Below are experts of layer 7 (counted from 0) of a mixture-of-experts language model. Rows are named router (the router's row for the expert), up (a neuron's input weights, with its number) and show model dimensions 192-287. Each number is 200 + 20 x the weight over its row's rms, rounded and kept within 0 to 999.
Before each expert's rows: "gets" lists some tokens that make up at least twice as much of what it gets as of all text. This comes from a sample of Wikipedia text that the model never trained on. Tokens count by the router's weight.

# expert 8
gets: " | ", "| ", " ", " (", ", ", "=="
router,202,224,210,180,206,170,165,215,175,213,190,218,192,173,176,197,218,221,211,209,216,172,223,209,218,230,165,197,183,198,224,186,197,180,207,220,186,199,212,217,190,201,207,185,204,200,214,194,200,189,192,181,197,193,212,215,169,221,194,208,161,194,172,208,212,236,166,207,192,225,208,221,214,178,209,184,206,185,201,196,201,222,216,199,213,201,203,217,242,201,178,167,199,202,187,194
up34,174,209,194,230,220,200,216,183,193,205,175,213,233,218,227,172,191,235,193,189,211,199,186,184,194,215,186,203,209,227,219,190,215,180,199,226,204,202,178,220,199,180,201,198,178,190,223,218,192,185,179,169,206,216,210,238,222,189,183,190,221,192,171,196,171,212,163,180,214,174,190,197,183,233,188,205,185,212,183,196,181,218,185,182,206,202,214,166,200,200,193,200,175,225,221,196
up35,171,198,199,181,185,171,189,223,202,194,177,168,195,220,208,173,206,174,212,229,215,178,217,202,199,184,172,153,206,195,169,155,208,218,175,230,220,176,178,177,189,218,184,208,186,175,191,218,188,208,172,182,231,172,193,198,236,233,183,171,191,186,191,209,187,215,184,196,214,188,206,243,204,193,188,171,187,184,186,192,149,199,206,227,233,197,248,205,181,190,209,210,192,167,217,194
up36,177,205,207,209,254,188,214,180,195,179,212,216,193,210,178,214,232,182,197,216,176,214,234,196,185,194,197,177,204,175,192,206,199,233,219,199,191,192,238,215,199,205,178,174,198,221,199,190,232,193,246,235,175,222,148,202,182,198,184,220,227,195,227,200,201,237,202,218,207,217,192,218,212,188,212,189,173,176,207,210,174,203,228,209,208,203,208,165,201,201,191,220,198,186,200,210
up37,150,186,204,179,198,219,195,181,178,204,173,197,217,189,220,197,234,188,209,260,149,212,209,219,199,225,198,179,203,209,200,223,193,178,209,183,206,196,187,195,206,222,182,175,222,202,227,213,211,183,187,215,221,210,201,209,200,211,205,186,206,188,190,183,190,203,189,175,187,204,181,234,188,180,227,210,189,212,188,206,178,218,202,199,210,201,186,188,178,203,206,172,223,238,236,224
up38,149,179,223,179,222,190,138,182,181,188,221,216,189,212,215,199,211,177,224,191,190,194,180,221,176,210,202,228,206,203,186,229,218,183,201,232,167,203,191,213,219,185,176,186,191,195,227,211,156,177,224,179,226,230,209,198,207,198,172,220,230,199,226,193,201,202,180,196,213,195,223,201,186,208,183,212,211,186,217,198,245,183,188,218,195,190,199,217,171,201,212,226,179,200,181,216
up39,196,201,185,220,207,213,223,196,185,191,237,195,186,202,219,208,188,214,182,209,157,155,189,204,223,188,210,184,197,193,215,203,219,200,238,209,194,223,214,182,189,206,181,193,208,176,173,184,223,202,195,179,209,211,173,209,215,225,192,257,178,207,213,191,212,206,208,206,182,188,245,219,177,197,209,180,177,218,188,208,202,193,192,184,206,138,192,215,200,211,193,217,182,202,227,197
up40,203,229,225,202,209,213,181,209,171,204,238,222,200,223,190,205,221,176,221,222,198,243,186,199,247,164,176,185,215,194,187,183,193,218,218,202,186,200,188,175,202,231,229,198,178,183,190,198,181,210,224,214,224,213,200,208,223,169,211,226,219,230,223,229,179,200,187,231,204,203,184,202,203,184,207,198,206,191,209,198,202,205,208,218,224,181,177,206,180,194,221,237,203,174,186,166
up41,177,176,172,232,193,212,194,246,188,197,196,228,196,170,202,189,170,185,187,178,185,171,204,208,191,216,216,197,199,174,222,177,152,237,200,191,226,184,192,210,199,192,190,172,173,215,213,185,215,192,189,190,202,205,153,191,175,198,228,197,187,161,196,194,180,186,193,164,226,178,225,208,209,211,221,139,222,185,177,185,195,171,192,186,212,197,173,212,190,237,208,188,198,189,171,207
up42,178,208,190,183,177,192,201,214,209,231,212,181,193,187,217,176,221,185,197,197,215,197,221,191,218,185,190,189,217,218,182,177,185,204,209,235,192,188,225,236,161,205,202,213,216,191,183,212,223,212,187,202,208,233,222,171,193,198,206,214,191,202,227,206,187,189,226,230,210,228,213,187,177,206,238,187,198,196,192,238,187,236,221,202,209,175,208,192,215,229,215,167,194,184,226,195
up43,191,217,175,169,225,201,190,220,218,190,203,210,188,196,201,210,228,233,225,196,185,168,238,256,213,240,195,191,226,184,186,190,174,188,200,232,200,147,218,180,218,200,208,205,175,186,192,231,181,212,209,189,199,204,179,244,207,214,201,212,203,242,211,182,200,184,175,200,215,184,223,173,213,194,199,164,185,184,146,204,166,200,203,197,245,203,225,186,206,206,187,191,242,215,195,172
up44,222,173,212,190,187,194,207,196,206,183,214,207,204,196,206,228,220,193,207,199,209,199,191,212,191,162,219,181,184,189,164,180,183,192,187,198,180,227,206,183,198,199,192,208,196,179,196,183,170,204,186,200,221,164,211,231,199,200,207,160,214,167,239,240,184,231,213,204,211,212,217,213,211,179,182,169,189,191,224,192,224,202,222,202,229,209,249,223,232,213,224,223,187,190,142,217
up45,231,171,201,212,213,198,181,211,169,221,193,203,169,214,187,213,177,195,190,197,203,204,203,209,185,235,187,188,230,225,178,201,228,211,193,222,169,213,217,205,194,215,171,197,211,193,176,184,187,203,201,223,226,193,222,196,213,210,207,206,176,186,192,193,215,192,198,205,192,190,205,190,206,205,190,233,206,210,164,201,216,213,169,175,181,177,205,226,246,164,195,196,224,208,202,225
up46,202,186,179,186,185,200,198,217,179,198,209,180,204,184,190,222,196,191,224,187,201,191,207,231,179,190,193,183,193,185,224,204,213,168,263,191,199,240,227,209,232,185,214,184,163,208,175,203,194,205,207,195,190,194,157,167,223,202,209,211,211,202,253,205,211,188,216,195,199,219,204,205,218,229,201,227,193,175,209,218,226,220,227,197,205,173,171,218,184,191,205,206,193,222,199,210
up47,216,187,212,225,218,184,178,197,196,166,188,190,200,210,181,221,160,189,210,220,172,232,200,244,177,164,210,240,207,199,207,194,175,207,192,218,194,242,179,235,191,221,215,249,175,187,209,219,224,173,205,226,196,204,224,219,195,199,204,204,211,222,195,167,195,185,221,219,168,184,219,168,183,201,196,175,195,185,202,171,220,175,193,214,221,171,189,223,204,186,198,213,179,181,179,194
up48,183,197,186,225,226,221,227,214,181,208,225,224,186,191,218,186,190,212,198,182,201,173,242,215,198,184,148,189,176,215,213,222,208,178,203,214,192,223,199,205,206,201,220,210,222,233,193,218,175,191,199,207,199,226,197,223,178,205,200,213,210,226,199,194,223,202,187,210,222,221,191,213,205,209,218,213,172,228,204,232,164,158,233,209,213,202,188,193,221,223,145,163,192,177,216,202
up49,198,232,137,241,160,190,159,210,207,209,215,224,194,166,209,178,173,241,224,213,219,183,201,218,203,223,207,188,177,211,209,168,167,208,204,228,156,182,190,225,201,191,207,180,183,201,210,205,202,181,238,203,195,175,230,202,255,213,212,205,206,177,187,217,177,196,198,213,195,233,222,213,197,195,186,192,208,189,209,215,217,198,183,201,174,186,194,204,197,216,205,182,211,198,193,210
up50,238,189,189,175,190,221,166,228,183,175,175,207,224,193,193,195,186,191,206,197,180,230,200,202,199,184,218,190,217,188,196,224,191,203,210,193,200,227,208,187,230,200,205,208,192,222,195,217,202,190,179,175,221,207,200,186,212,213,190,184,171,194,221,240,196,211,202,189,184,221,220,196,258,207,204,165,188,199,191,204,181,201,226,197,213,161,209,198,201,190,216,197,179,182,204,171

# expert 10
gets: " |", ",", " in", " to", " | ", " of"
router,211,206,223,165,218,158,210,189,196,208,202,178,204,215,212,200,204,224,196,193,226,171,189,214,190,207,202,192,173,182,234,185,207,195,216,216,175,213,205,215,204,191,162,206,181,198,212,190,231,188,246,232,199,210,194,186,230,179,155,184,219,195,190,200,229,201,204,216,236,195,200,174,177,173,207,192,201,228,179,199,169,215,259,232,216,197,206,183,236,223,215,236,195,203,183,207
up34,185,198,201,200,207,205,208,255,219,210,176,226,207,197,175,213,186,199,212,199,179,213,181,181,193,193,196,194,182,223,206,198,163,226,226,193,230,240,249,173,215,174,209,191,205,232,179,190,226,204,193,168,212,211,163,213,177,183,224,217,167,217,249,179,214,210,180,184,180,188,194,216,204,203,182,160,188,200,191,177,210,197,218,153,206,180,189,200,212,186,188,192,168,210,224,227
up35,211,208,149,221,203,193,195,208,211,200,206,172,216,214,210,203,195,189,218,190,202,203,207,234,162,215,224,192,201,207,192,180,176,233,178,226,187,239,208,194,232,237,211,197,230,215,224,160,210,210,236,184,198,217,187,198,179,196,185,189,207,200,210,187,234,226,193,177,235,213,170,185,210,176,200,198,178,184,174,195,176,206,179,156,169,210,204,214,187,197,218,180,174,204,176,197
up36,215,220,203,208,184,198,218,197,209,197,221,218,208,201,243,201,192,229,234,201,190,177,218,228,206,143,175,192,177,212,199,201,219,218,202,233,190,184,194,172,189,204,183,181,215,229,221,213,185,214,206,187,149,184,201,227,206,194,184,233,228,206,193,209,186,181,207,209,218,172,225,218,182,203,224,198,224,194,178,213,197,177,186,190,207,220,201,202,217,212,231,185,203,200,193,204
up37,192,223,190,161,215,204,197,220,219,202,178,198,211,190,175,246,241,209,186,222,215,179,210,191,178,214,222,207,197,191,193,180,197,204,206,194,198,222,174,205,200,221,200,162,245,133,233,192,197,195,227,162,231,201,183,209,222,224,207,204,202,222,176,220,176,228,210,218,206,226,194,188,150,176,166,175,208,212,160,145,188,182,255,235,233,197,173,201,196,180,198,192,215,222,204,189
up38,156,193,211,228,241,220,218,183,210,212,204,216,211,199,202,180,233,187,172,259,197,218,210,168,210,195,218,213,219,210,201,198,215,211,193,218,226,206,209,215,217,186,198,194,217,168,242,231,199,190,203,238,187,228,177,220,197,211,191,178,192,206,200,208,199,219,257,190,213,192,226,173,212,214,193,201,207,217,201,192,214,192,196,183,207,206,189,200,152,189,228,190,208,171,207,199
up39,203,176,222,171,208,195,183,240,192,182,185,215,187,175,171,155,173,215,178,189,195,178,199,224,202,198,173,173,197,206,174,197,232,168,225,206,202,206,189,211,208,200,203,198,209,205,174,223,189,208,240,208,202,181,207,194,202,222,208,200,260,199,233,223,168,216,185,219,228,198,202,189,217,182,214,174,228,172,226,218,184,231,178,189,179,154,204,213,205,248,193,231,236,184,204,194
up40,197,224,177,185,175,179,187,211,197,199,189,196,195,199,219,208,172,182,187,188,223,200,168,178,160,218,202,198,212,156,179,200,214,193,190,190,165,211,191,202,167,202,201,207,190,229,210,178,223,210,204,201,227,189,192,217,222,170,185,192,226,216,232,200,215,209,167,207,202,188,162,174,205,214,216,205,198,164,193,195,198,186,193,211,225,208,170,236,215,196,194,198,202,213,214,149
up41,207,212,227,183,212,188,204,199,172,216,211,198,186,236,231,149,207,191,186,193,167,205,195,212,188,214,218,188,205,182,210,221,196,192,208,213,227,207,221,219,167,196,180,242,201,205,189,204,185,207,209,209,178,187,234,186,179,171,172,191,181,184,179,200,159,183,218,178,221,200,203,154,202,186,213,212,195,180,202,194,194,195,203,177,185,216,171,155,195,191,226,210,223,211,192,221
up42,221,175,211,193,170,212,169,218,194,193,175,212,200,223,196,179,201,197,236,187,209,173,236,205,214,203,174,215,222,229,210,224,179,222,206,187,227,189,205,198,227,135,160,185,196,201,230,221,215,244,195,145,233,198,204,220,220,195,213,176,243,189,187,172,192,198,202,208,195,190,204,187,200,208,193,200,199,201,205,206,190,202,167,212,219,170,215,206,198,195,190,209,191,183,191,215
up43,213,248,210,195,230,172,164,211,168,223,170,210,206,206,177,206,193,208,170,183,220,231,229,208,183,212,206,192,173,176,193,183,204,174,209,199,144,178,206,199,167,192,216,174,198,173,206,175,198,185,238,213,182,187,225,202,191,181,261,189,201,201,201,226,176,225,205,161,172,233,212,216,217,218,201,197,173,197,190,180,185,175,225,186,200,199,212,169,184,192,205,164,178,222,215,205
up44,209,193,151,230,187,203,191,194,204,171,182,189,205,177,220,217,140,180,176,195,215,211,154,237,209,199,225,199,186,230,238,203,195,193,227,208,206,217,190,248,189,204,199,234,198,215,218,208,222,171,206,200,220,216,211,220,233,223,176,211,184,182,227,225,179,219,186,220,217,176,215,189,193,208,208,195,192,224,179,197,182,222,187,208,179,214,177,181,217,172,204,201,195,176,175,208
up45,203,225,173,195,198,173,212,183,193,184,187,199,220,202,230,229,202,205,188,214,195,169,203,187,174,190,216,187,222,178,204,182,185,196,234,200,190,190,192,233,176,205,201,190,182,226,230,200,215,257,159,228,145,224,184,192,182,202,211,144,177,168,228,212,239,195,189,177,172,205,196,211,213,204,190,186,198,176,188,159,198,212,236,207,218,196,197,194,208,205,187,172,185,179,188,179
up46,192,190,196,187,217,162,206,206,166,208,200,187,200,219,207,184,204,188,207,183,206,192,197,226,184,172,166,171,211,197,166,188,195,208,194,182,183,193,168,190,218,225,217,162,200,223,205,165,238,201,211,231,223,187,214,171,210,194,200,176,224,203,195,193,232,193,184,219,186,189,197,180,214,182,175,200,205,195,199,197,179,191,177,226,197,193,200,201,202,198,195,178,212,242,195,195
up47,199,174,193,188,183,203,185,250,207,171,222,199,187,213,189,204,190,168,181,211,178,206,179,185,214,183,215,198,194,195,191,213,184,186,198,203,218,230,246,175,164,203,218,176,185,181,206,200,203,229,185,210,209,195,219,157,183,167,185,195,227,229,202,167,210,180,210,199,202,210,192,224,245,211,206,224,226,195,230,202,185,214,185,169,178,179,216,224,171,233,222,185,166,204,182,168
up48,140,216,237,194,200,198,166,219,223,188,238,227,201,173,213,171,220,204,203,225,223,188,224,173,183,217,166,176,214,210,180,199,190,187,188,243,178,189,210,181,218,194,189,193,179,199,210,232,183,199,184,220,184,147,169,206,213,183,228,183,184,187,212,217,189,186,222,210,203,196,229,169,224,205,223,225,194,192,230,192,185,167,196,186,203,202,237,195,232,216,210,212,241,203,218,216
up49,243,210,186,203,189,197,218,191,196,181,214,170,195,210,207,197,220,214,213,148,210,217,230,225,117,201,197,220,157,200,223,204,222,210,211,177,222,207,214,174,201,216,236,211,167,199,230,207,190,215,181,180,182,215,213,203,206,168,228,179,218,191,178,209,199,186,207,199,207,204,228,239,207,181,175,199,157,245,180,201,225,198,190,214,243,237,186,221,189,190,189,192,211,185,182,202
up50,181,223,194,181,208,206,225,162,229,207,193,184,212,189,225,191,220,186,237,201,208,224,226,180,169,212,202,197,173,221,212,186,159,246,205,193,180,263,200,203,218,231,211,208,217,172,195,166,208,198,202,255,204,163,190,202,169,164,205,205,175,187,200,213,206,198,189,216,209,210,197,212,193,195,247,211,196,253,197,247,162,189,210,212,186,219,206,165,198,199,223,203,221,249,213,196

# expert 3
gets: "\n", "1", "\n\n", "2", " was", " is"
router,156,197,197,228,199,215,212,218,234,196,207,214,207,209,204,197,220,175,201,192,211,238,216,232,188,215,183,184,215,219,194,197,183,197,205,207,176,213,207,160,215,175,129,209,179,191,190,204,194,213,220,188,223,180,201,207,200,227,173,227,192,163,193,240,176,165,222,195,180,184,214,201,204,198,169,171,189,200,196,187,186,194,188,199,205,206,196,198,144,181,206,190,203,179,188,218
up34,212,203,191,185,182,191,220,208,201,187,199,200,158,221,213,164,187,194,176,177,195,225,211,205,217,172,219,231,155,204,192,217,182,165,229,216,197,179,205,207,207,227,186,211,158,165,193,156,191,177,188,206,170,182,228,203,207,206,229,229,206,219,217,226,180,182,179,214,207,161,166,194,228,189,212,189,199,182,207,191,188,185,179,185,157,196,206,165,190,230,241,212,189,208,174,199
up35,220,163,160,200,205,219,187,197,205,184,210,232,153,186,220,204,213,196,206,198,201,203,186,188,219,171,207,198,229,197,192,202,173,195,194,190,198,206,227,207,165,176,221,184,233,205,183,203,202,245,212,199,238,191,224,192,197,223,230,199,216,164,198,261,192,154,192,213,193,208,190,215,225,224,216,159,200,186,186,223,219,167,190,221,215,201,214,162,200,173,216,184,227,183,209,209
up36,226,182,213,213,223,178,183,205,212,159,224,219,200,221,175,208,205,183,132,214,204,216,164,211,230,169,178,183,217,208,179,193,223,217,211,199,178,194,211,191,198,212,239,210,188,183,197,218,213,207,226,176,198,191,169,235,192,182,204,214,193,211,229,233,206,204,192,195,207,225,209,200,218,174,179,188,196,154,220,208,193,173,220,230,242,209,212,212,190,218,224,191,193,213,161,193
up37,151,187,222,235,207,180,236,161,236,224,200,196,212,202,182,204,222,175,178,176,196,179,179,205,212,218,187,196,160,232,216,242,186,182,193,226,183,172,181,164,170,219,201,210,225,212,233,198,247,192,183,209,188,211,211,186,197,202,246,189,242,181,186,236,218,193,189,219,194,220,187,212,217,216,217,203,184,206,189,204,180,170,221,246,223,169,176,183,154,170,205,205,206,173,198,216
up38,216,172,221,189,211,211,200,215,214,208,214,201,205,206,175,184,214,176,200,165,214,206,218,194,241,220,226,198,224,199,208,176,233,216,204,203,194,223,204,162,209,197,227,187,205,179,208,194,194,197,186,178,220,239,188,184,178,187,170,195,175,222,236,186,243,191,229,212,227,159,212,212,212,185,229,195,193,163,227,189,236,193,167,203,223,224,186,147,194,220,215,192,223,172,243,207
up39,211,231,193,219,171,176,225,187,224,201,171,201,204,190,220,213,189,193,206,219,225,216,202,180,217,206,175,214,235,219,195,225,170,196,223,246,206,203,208,214,205,167,201,244,222,205,191,174,202,183,219,233,182,205,199,223,221,215,200,181,182,214,168,192,207,170,226,183,189,179,179,212,199,194,200,182,231,222,176,226,205,175,241,228,205,189,229,165,210,224,185,208,188,218,227,162
up40,210,232,213,199,157,176,216,201,215,175,167,204,151,173,217,217,184,182,204,207,212,184,200,194,197,225,217,160,191,209,202,200,214,211,217,171,196,221,191,187,179,197,218,177,217,232,183,222,193,199,191,195,242,219,215,197,163,198,164,204,161,201,218,212,199,206,182,198,236,189,211,212,192,204,155,200,173,158,199,215,213,190,210,225,187,183,167,205,223,236,207,162,189,191,215,191
up41,223,218,183,188,191,206,205,163,216,180,189,215,190,206,168,183,216,177,182,210,229,224,226,211,188,193,190,159,205,196,194,190,208,172,198,180,195,207,177,180,218,210,207,203,217,177,219,167,202,203,197,177,234,223,183,166,214,201,211,188,189,197,209,189,179,196,209,185,189,212,212,157,215,181,192,203,196,168,194,190,206,174,267,167,187,171,190,191,191,213,180,163,209,216,197,187
up42,214,183,189,203,219,197,192,193,211,202,216,182,172,196,218,156,206,196,167,171,205,247,201,178,232,158,193,184,191,186,195,196,205,151,183,223,200,221,185,205,189,208,181,214,213,212,189,210,177,210,214,237,204,184,170,200,223,183,187,194,174,185,168,197,191,208,192,179,169,213,209,188,197,202,214,182,189,229,192,179,194,187,225,182,224,213,207,177,168,222,203,193,224,209,175,187
up43,199,183,172,193,165,206,203,206,239,213,216,222,185,187,182,182,184,186,249,231,160,199,219,196,216,206,153,182,224,187,182,194,202,215,231,222,198,231,197,233,185,229,200,163,234,194,206,169,179,190,186,230,214,177,217,198,227,203,231,204,206,239,239,171,228,203,199,208,207,204,221,177,191,193,207,156,222,169,186,186,205,193,189,181,191,187,212,200,187,181,210,204,217,207,231,181
up44,194,176,183,187,203,209,175,205,217,201,205,219,200,218,193,198,229,175,193,153,214,209,174,212,192,185,198,201,211,172,223,218,188,183,188,163,237,165,172,162,179,231,203,215,222,218,202,216,220,199,186,190,186,224,209,196,180,229,202,183,192,239,236,223,177,193,230,232,219,193,210,187,206,178,194,193,212,185,223,193,183,222,208,192,179,211,221,144,187,209,210,194,191,189,202,200
up45,195,198,214,167,204,273,187,189,206,232,210,195,209,191,214,220,188,208,169,202,211,241,216,177,206,223,206,192,207,250,195,208,217,187,169,181,198,219,224,214,201,194,233,184,189,168,198,175,223,203,223,209,194,219,198,213,192,223,212,201,183,194,211,239,222,175,248,180,194,234,202,205,210,214,192,202,228,199,204,219,208,232,161,171,217,181,210,193,190,201,187,185,210,243,201,209
up46,165,200,174,198,204,208,170,173,182,214,186,173,201,220,177,174,169,201,212,232,202,259,216,192,195,197,201,205,185,171,225,190,233,190,163,196,185,207,224,207,194,205,210,204,158,195,205,204,217,188,209,194,179,211,180,197,186,190,225,182,226,193,197,167,236,187,160,189,212,167,174,191,196,195,157,171,206,154,175,199,184,207,187,190,199,197,221,167,241,231,193,207,201,185,192,197
up47,166,251,184,201,172,235,211,194,189,205,205,205,210,214,172,261,216,199,198,198,191,202,211,209,209,185,217,175,194,213,182,181,213,186,162,212,197,212,188,228,209,192,217,255,207,223,213,203,223,209,201,163,201,162,189,250,207,211,201,208,253,236,213,214,227,201,204,179,220,198,173,183,239,228,201,228,195,220,157,193,209,223,195,212,191,216,177,201,204,218,197,175,191,170,184,175
up48,195,217,189,246,210,200,194,244,222,189,196,216,190,215,184,198,224,172,178,215,200,229,170,225,200,193,217,206,215,206,186,194,155,168,220,216,204,227,209,197,183,174,176,185,163,206,160,201,192,167,197,169,201,171,197,160,236,207,202,192,180,192,216,219,220,213,182,184,237,191,194,185,230,197,192,196,179,177,216,207,238,208,198,152,225,175,212,182,176,231,186,176,187,219,226,202
up49,198,188,196,211,195,198,194,220,181,205,208,164,161,182,160,165,202,157,186,226,206,190,216,256,196,191,190,194,229,203,203,182,168,176,202,177,199,215,207,220,203,194,217,210,224,189,184,193,198,193,231,247,205,201,182,217,210,183,201,200,195,212,203,194,174,188,205,206,218,131,179,186,193,177,217,186,205,185,179,190,191,209,203,224,183,220,215,239,218,219,226,231,231,210,216,203
up50,159,189,169,192,193,233,187,226,178,235,160,192,210,222,215,199,200,219,161,211,195,177,209,172,200,219,181,216,206,186,205,204,171,198,198,202,194,177,204,222,167,212,209,199,167,197,188,177,229,169,189,229,230,187,223,201,208,226,193,194,243,194,191,215,198,213,184,198,162,191,186,200,179,216,186,220,170,216,195,184,190,198,177,203,185,156,224,195,230,177,188,190,200,173,206,206

# expert 6
gets: ".", " and", " the", "-", ",", " The"
router,207,189,201,174,220,213,178,226,168,212,182,186,195,183,189,176,191,187,180,210,227,188,169,154,211,192,205,207,223,217,257,199,190,179,218,244,199,202,166,175,142,207,194,225,190,218,219,206,227,165,207,186,213,180,204,226,207,190,151,222,212,209,200,208,194,216,237,190,191,178,218,170,198,169,224,186,202,200,205,213,202,195,176,214,204,198,197,191,222,176,219,176,206,189,199,196
up34,238,169,207,162,192,179,205,208,183,218,224,217,192,200,203,215,213,197,182,179,225,228,207,231,194,208,154,196,230,235,232,205,209,197,184,218,184,261,181,174,142,189,193,216,223,207,234,210,183,213,210,217,187,205,172,168,200,169,206,219,197,210,189,189,207,176,195,230,230,171,200,240,210,175,214,199,185,188,181,178,181,187,206,156,205,231,241,168,215,196,207,201,210,205,202,211
up35,231,219,215,196,249,157,200,204,182,205,223,204,210,187,212,166,193,211,183,205,227,188,179,219,194,182,190,197,203,214,186,185,195,179,186,165,185,190,175,201,196,235,231,172,247,214,236,208,237,198,197,210,182,209,170,196,190,190,198,184,176,207,209,213,197,192,205,222,222,197,181,153,210,200,231,197,169,217,236,233,216,227,203,196,209,187,200,196,197,189,214,223,233,219,187,221
up36,207,177,167,239,181,256,199,209,201,216,174,195,152,152,199,158,229,206,209,186,181,193,175,192,211,191,192,192,214,184,238,183,218,195,200,203,198,210,195,198,201,213,211,235,206,200,213,212,208,182,154,249,203,210,189,221,182,170,200,189,198,204,196,227,195,151,166,197,236,181,181,189,177,168,176,185,189,196,197,220,173,170,242,189,211,206,171,204,216,218,215,136,216,189,155,206
up37,214,203,213,181,188,245,218,175,195,206,199,211,244,196,212,180,194,188,224,210,200,190,247,194,207,219,202,199,174,190,196,184,135,204,180,210,196,182,198,221,207,198,190,200,193,211,202,200,187,194,197,202,190,199,224,167,200,163,215,163,216,213,192,206,215,178,224,220,213,180,206,187,195,199,199,203,203,187,221,195,216,215,198,209,219,228,186,177,215,217,228,202,211,228,190,206
up38,192,200,207,254,220,243,212,176,260,187,176,248,206,205,222,191,195,243,229,226,184,240,205,164,210,182,209,190,193,165,192,221,202,208,208,224,188,194,205,206,184,218,223,200,223,211,198,214,194,224,198,177,196,215,235,219,199,205,204,158,212,189,183,217,166,193,238,216,185,222,224,163,212,210,206,232,190,216,221,194,197,188,150,210,191,203,195,188,189,222,221,211,194,212,201,163
up39,197,172,212,202,186,214,205,191,208,200,208,219,221,193,195,177,165,177,222,208,182,175,186,212,237,231,196,205,216,231,242,196,209,188,218,199,186,200,147,175,206,205,204,206,180,198,194,239,183,196,213,223,218,201,157,203,203,197,206,191,209,191,202,177,209,172,184,201,178,210,186,187,188,157,218,252,191,215,159,198,206,196,224,173,184,178,206,214,223,220,156,212,224,227,174,190
up40,208,200,226,211,188,216,159,228,213,188,176,185,167,166,175,224,193,210,204,193,205,212,195,219,179,199,210,205,177,220,179,205,203,197,223,210,186,188,227,187,188,189,223,214,221,209,205,216,181,205,193,218,212,204,198,216,201,232,214,242,219,201,188,175,202,208,189,175,196,191,203,226,200,204,229,190,159,176,179,206,211,170,206,190,204,224,206,178,227,253,195,179,226,162,203,212
up41,230,198,224,203,233,235,200,200,190,207,209,208,207,177,177,225,223,227,233,206,153,189,225,178,213,194,166,172,192,171,200,204,204,202,237,218,202,180,190,220,179,210,213,184,207,204,262,236,168,182,219,184,200,231,195,233,165,176,199,225,205,188,210,224,213,207,220,188,197,206,187,210,180,174,195,209,194,210,218,205,198,194,214,180,214,202,225,168,255,238,195,192,187,188,234,194
up42,207,186,180,203,225,165,217,214,194,202,204,212,222,189,180,185,247,193,196,194,198,183,188,177,187,207,219,227,187,187,181,215,193,233,200,224,194,183,218,200,194,179,216,211,192,249,218,198,210,208,207,198,255,213,244,214,199,196,206,198,199,147,228,219,225,230,168,205,190,180,196,209,170,203,211,221,196,191,197,200,205,196,189,155,183,214,239,176,195,239,245,222,174,185,217,206
up43,189,192,206,200,185,181,204,163,205,223,188,212,187,202,185,201,175,178,232,197,201,179,230,210,196,176,203,191,185,216,216,181,193,213,221,185,194,179,152,219,181,211,211,224,139,167,186,201,225,204,209,198,212,199,232,207,222,161,215,212,185,161,186,228,180,201,220,190,167,228,197,194,184,193,176,186,217,178,209,227,208,181,199,185,206,248,194,197,222,174,227,212,204,195,195,214
up44,209,204,194,214,193,208,193,196,175,188,195,193,178,162,203,192,187,199,185,174,214,207,196,130,208,186,138,189,264,222,215,207,203,176,224,212,246,191,209,178,189,197,193,202,212,229,192,219,159,227,201,188,190,182,165,205,216,171,191,203,191,169,198,219,194,185,206,187,194,190,205,185,222,213,246,216,199,186,221,179,158,196,213,223,210,170,208,194,202,183,198,234,182,195,158,181
up45,205,220,186,206,230,207,218,195,162,189,208,182,164,181,223,172,206,212,188,206,172,182,155,180,211,205,199,183,144,201,199,202,183,191,196,190,206,202,207,201,179,226,199,196,207,204,180,189,221,202,177,206,228,210,222,188,190,221,208,179,193,197,178,188,211,200,224,199,209,201,200,201,191,215,208,208,196,196,207,194,199,190,187,205,178,198,210,186,189,184,216,190,200,208,178,188
up46,221,216,203,179,215,219,202,206,212,217,230,190,187,213,244,193,191,164,199,185,205,192,155,227,175,222,200,195,246,214,200,229,219,213,208,190,177,174,207,200,188,194,178,219,206,178,201,191,217,168,169,183,221,163,210,237,187,214,150,207,180,165,220,195,183,194,224,176,207,188,217,194,200,175,225,209,211,203,192,194,219,209,198,215,188,220,225,181,204,186,216,231,197,203,180,208
up47,198,214,191,207,162,189,221,195,211,177,220,207,180,152,184,234,212,202,171,203,217,203,203,205,185,189,209,204,199,160,227,228,194,228,197,201,196,208,198,193,182,169,194,212,202,202,215,185,209,195,245,189,206,204,203,232,198,199,212,224,236,172,207,248,190,225,179,246,215,212,208,209,199,190,168,202,198,162,183,184,214,187,170,218,190,195,202,201,193,180,183,202,172,187,162,163
up48,231,188,203,170,201,156,203,191,222,185,189,200,221,218,185,177,201,205,216,219,226,229,182,205,228,185,224,181,222,228,185,225,198,197,194,182,222,185,235,210,204,190,207,242,229,202,225,217,193,211,193,172,179,163,213,227,200,183,202,210,206,210,186,211,175,187,226,168,174,164,201,200,192,189,185,220,209,193,180,207,165,201,202,193,212,216,234,203,211,210,181,187,207,197,184,184
up49,173,180,187,198,191,217,218,190,179,214,205,239,192,197,193,208,208,176,205,265,186,196,207,167,224,203,207,228,237,174,191,191,209,218,237,207,201,196,210,178,189,217,213,185,227,209,207,225,221,185,227,180,176,201,237,211,217,215,180,211,181,248,205,201,172,186,203,159,158,217,184,168,203,190,237,206,170,183,183,201,212,204,205,205,175,212,173,213,177,174,189,225,192,202,194,207
up50,239,186,200,210,215,219,211,238,209,207,202,178,207,193,215,223,196,188,165,237,200,239,201,198,243,205,206,187,240,194,181,239,206,198,196,194,170,189,193,173,206,194,218,197,165,224,219,224,175,173,218,201,181,153,201,204,200,192,167,194,221,205,191,209,205,215,185,195,211,213,177,193,228,208,200,220,191,167,201,197,195,238,206,195,195,184,179,165,224,182,195,209,172,207,199,170